{
  "n_layer": 11,
  "d_model": 320,
  "n_experts": 48,
  "experts_per_token": 2,
  "d_expert": 160,
  "d_shared_expert": 128,
  "activation": "swiglu",
  "moe_layers": [1, 2, 3, 4, 5, 6, 7, 8, 9, 10],
  "router_score": "sigmoid",
  "normalize_top_k": true,
  "routed_scale": 1.0,
  "balance_loss": 0.00136,
  "balance_bias": true,
  "shared_expert_gate": true,
  "init_std_router": 0.0311,
  "lr_router": 0.00196,
  "n_head": 5,
  "n_kv_head": 1,
  "head_dim": 32,
  "vocab_size": 8192,
  "norm": "rmsnorm",
  "norm_place": "pre",
  "norm_eps": 1e-05,
  "positions": "rope",
  "rope_base": 10000.0,
  "rope_fraction": 1.0,
  "qk_norm": true,
  "attn_scale": 0.177,
  "tie_embeddings": true,
  "parallel_block": false,
  "init": "uniform",
  "init_std_qkv": 0.0255,
  "init_std_o": 0.00768,
  "init_std_up": 0.0255,
  "init_std_down": 0.00384,
  "optimizer": "soap_variant",
  "lr": 0.00444,
  "beta1": 0.95,
  "beta2": 0.95,
  "weight_decay": 0.023,
  "lr_head": 0.00849,
  "grad_clip": 1.0,
  "warmup_steps": 50,
  "schedule": "wsd",
  "decay_fraction": 0.722,
  "decay_shape": "sqrt",
  "final_lr_fraction": 0.0,
  "batch_tokens": 262144,
  "seq_len": 512,
  "doc_mask": true,
  "train_tokens": 1804000000,
  "steps": 6882,
  "dataset": "wikipedia_en"
}
Below are experts of layer 8 (counted from 0) of a mixture-of-experts language model. Rows are named router (the router's row for the expert) and show model dimensions 128-191. Each number is 500 + 25 x the weight over its row's rms, rounded and kept within 0 to 999. Numbers have three digits each.
After each expert's rows: a language model's description of what the expert responds to; "gets" lists some tokens that make up at least twice as much of what it gets as of all text. This comes from a sample of Wikipedia text that the model never trained on. Tokens count by the router's weight.

# expert 47
router:524466538475484565467455470511470540455529483523489499543520479508503511532519504505519508510466477527523516469513519543487547500479504557513523501518517463496517479492523526531477480519504495
It responds to: Capital-letter abbreviations
gets: "N", "S", "T", "L", "A", "B"

# expert 16
router:525454505467455541505511510489481512487492502534490494475532437525490512516528482546539551505529470545488502469541530505504537520483553502522504502514465506489485498495519512481471512509523524
It responds to: Linking and auxiliary verbs
gets: " was", " is", " were", " are", " be", " had"

# expert 8
router:464492500501490515513486510494502572477508497522553494506536449498507510506558500508526502504486471530538477464486505514487512489506503473499490500510524485502506467508512505526458463508515533
It responds to: Table and field separators
gets: " |", ":", ";", "|", " /", "N"

# expert 41
router:498497510491496561494475532515491550492507485490511491543542486495549509529551471498533495505477507530504503461540556512501522517476526509506512503520462437490520506475485501461496466522493504
It responds to: Head nouns after determiners
gets: "s", " film", " team", " there", " people", " name"

# expert 19
router:484498523491471499521452531499475558537523532513517483514502469466517526491507479506528492492442454498515509491492517505470521486542520525524483484523497452495489458459505502465491517504503531
It responds to: Prepositions after verbs
gets: " by", " for", " as", " on", " of", " with"

# expert 36
router:507439514491501515475464541500456534463503475488520515490533458531494504546532480523490509479455468528547528484514495493518522492497497539501521484568518469480491470486511532479484514542506537
It responds to: Quantifiers and modifiers
gets: " of", " first", " other", " all", " more", " two"

# expert 15
router:506459515510534533476490500520473539485517486478514512490543466502520494504489492539512557518458464544521476460494529543459491486513521490498521510516503488505505491510494498462504472505507513
It responds to: Clause commas
gets: ",", ";", " –", "—", " -", " that"

# expert 13
router:512479484510500519507468512449462541509506522514541447495495473468523517510539490502509489521462482516481484455502530539440470524508524523502505445566546471503501492490460493503497546496518486
It responds to: Score dashes, Latin prefixes
gets: ".", "–", " rec", "qu", " rel", " app"

# expert 4
router:498513479501465533483491506472483530491504507522461521503519477492541505532479487497552478489462479519530526506479571501470541493474504510522551486507507485507490481518514514473490482508485515
It responds to: Month names in dates
gets: " December", " September", " October", " May", " August", " January"

# expert 7
router:522461473508502495507471494489444511496528523497518501534561488476496517495533511490509518497465476539522503445519498522437531522513539527490521503538521490515498492447473515487506474506490510
It responds to: Non-Latin bytes, quotes
gets: " \"", "{", " ", " un", " l", " ("

# expert 27
router:470469458477510500474499550483497560500517500502564484529502464497511524505490482545513508544486481500543501504493500538502500510499507501493502500511510453519483507467508515510520529510538515
It responds to: List dashes and of
gets: " of", "-", "|", " in", " •", " -"

# expert 21
router:543485492488501537499461505513464537479511515527509497511534465466508541532533471493539518497494440510486498477510501525477531524479537510475515501539468438532501507472489527501460506537499496
It responds to: Table letters and digits
gets: " 0", " A", " 2", " 1", " W", " L"

# expert 39
router:522438514516509503490496530533482544494483511500523549504538480476522503507510517508535525521442464518540513477519535538473503494492513484500550514500479472488491470518524535443464507514486501
It responds to: Parentheses and table separators
gets: " (", ",", " |", " in", " –", "–"

# expert 18
router:515454488487498505475507529517499572485477525522517545544543455446519490506543508494512528499455458489496494483502533547485505496500552522523523536537517476492487488464504526469481525479488490
It responds to: In and mid-word i-syllables
gets: " in", "'", "ti", " In", "si", "In"

# expert 26
router:489501496511514532462485501499479550482528500474497474519503507485513507514536460534550469488453486515497535472547527508488564473517474536477565526499492477511463504490524504460440472458533542
It responds to: Clause connectors, a-syllables
gets: " that", " which", "ta", "na", " where", "a"

# expert 24
router:529481488499525543475535518536468502501517487512498505460530499536501506512505476558535501506460475519517507498501503519478521518490482507506519483536508470532505472494529511513514522512492562
It responds to: Empty cells and adjectives
gets: "  ", " 0", " C", " —", " al", " U"

# expert 33
router:493483525511527579515464511500456528499505489531531503460517488499541528508531466508488508474493508513527504493521532522499532484485506517559521514542507501505484499464485531500511460500567474
It responds to: Mid-word single letters
gets: "s", "t", "c", "e", "k", "it"

# expert 17
router:475483470492506554497433531499478527476509525550533525514555478510525525539544452500527498506489472516531504518516516513493511500492533528520484534483497463484507488518499526490473477468478519
It responds to: Articles, to, modals
gets: " a", " to", " the", " The", " would", " A"

# expert 44
router:492515477527513505460485534463447556488493492498536494503546464487502504480516467508526514464462486570530508478500522523424509505476490500473510494518503464516514471481488507508500491490499530
It responds to: Periods and de particles
gets: ".", ":", " de", " di", " du", " sl"

# expert 11
router:537498497470497488462473519510458533556507488489519489540509499506520514525492486515548541522483459522508510453528499517490549498479491523511525502516495482488507483497545523492469510494557480
It responds to: Headings and infobox lines
gets: "=", "\n\n", " =", "\n", "°", "′"

# expert 32
router:493486554503514539475463527482484529486505497525522481540558473514492517540564507526537522494482470505502516482488514541504509549472520509516527511538529463522523467463482524479479503489535477
It responds to: Closing brackets and endings
gets: ")", "\"", "s", "%", "}", "es"

# expert 37
router:489520478506481523491469511488504508514511524522523531496514511441562525490519525530504498478465484525510526493538532519485516453465526548528565495518504478506512489491516545504505464487515493
It responds to: Surname middle pieces
gets: "r", "d", "l", "n", "b", " Ed"

# expert 29
router:516463537508500473469477511511490539487517489499488518500530462479513513495509500554477524496456493528513507494499509509524522516502534526501552441502520450478553482489494525485470511537512490
It responds to: Table and list structure
gets: "|", "\n", "-", " h", " two", " three"

# expert 10
router:476494478523503523496496504515480514541527467523519516517522506483558514500521505495538542518470475529498494447493499471510506491501493551484529494525490494473493514477468525511482571503503521
It responds to: Hyphens and prefixes
gets: "-", "–", "/", " out", " under", " up"

# expert 0
router:486460486517506541486452528501479515469488483515523505491530508481500514515508501506525522496458479566514483453496512565495538478491505577488543519507470468521489491500523528467468507518507491
It responds to: Numbers in tables
gets: " 1", " 18", " 2", " 3", "19", " 6"

# expert 42
router:515468505517512503512488502507428573492525511524497465522531482467523527503527495483531509464475494487513494461530559533478522527451489516495505528503534494503528490462538505485461519494520492
It responds to: Noun endings and headers
gets: "s", "ion", "ing", "ation", "ment", "on"

# expert 20
router:511531502469478496482466511523461535482506515478548522533521497461518510494526494509541504467485451530507518472465530502444529508526532530538512490503496442487499481473535528472501482515496541
It responds to: Line breaks and openers
gets: "\n", "\n\n", "In", "\n ", " In", " +"

# expert 31
router:469497484492520529442493540465521504493478512527492502517558481506529545501536475496555529503490473510544501435540543493477502524509516514507513507513476451456473495462515548495500516509483541
It responds to: Conjunctions and subject pronouns
gets: " and", " he", " or", " He", " but", " it"

# expert 2
router:519466454491500518491493548524481506498513516464502516498530484522522526506544516514513502479481431518523506518496522501469505503489502554510522513537523464465533474514478518468481530492491450
It responds to: Determiners and possessives
gets: " the", " The", " his", " an", "The", "s"

# expert 38
router:522482531504484529502471516496464548486497514508500509511532486525484488488535484531520502488471479501556481475536516544482523456468521523508517504503525501476491483470519511472460496517515515
It responds to: Verb stems and endings
gets: "ed", "ing", "d", "s", " him", "ted"

# expert 25
router:501512499471452522472474480501495520524505505547480494525518490519526540507509490533530523507467473517530519440539534524479497474466541504514542515525500481469522503502538492492459522501534505
It responds to: Name-ending pieces
gets: "a", "o", "e", "y", "on", "i"

# expert 45
router:507479499500459515475456504470482511513505487529523484507542475486519499473504493523514505462461438523533498496493554566488515512440489515509536510525477500523477498503517529498497502494492507
It responds to: Song and work titles
gets: " |", " The", ":", " Best", " for", " You"

# expert 46
router:522507509517503488500477538497466520516484469509510527514526507486494498514545485518515547501450507537514505455542522529475483497500504495488554519544504475520467492519517513483508502491489515
It responds to: Table cell separators
gets: " |", "|", ";", " /", " ·", "aged"

# expert 14
router:522481504488512508490478516492516527489510509520518531503543473485532518524547504559524490496482502501530504482503528503461532505510499485520519524518477468507525532478536483483482505539510501
It responds to: Foreign name syllables
gets: "i", "a", "u", "ka", "h", "ha"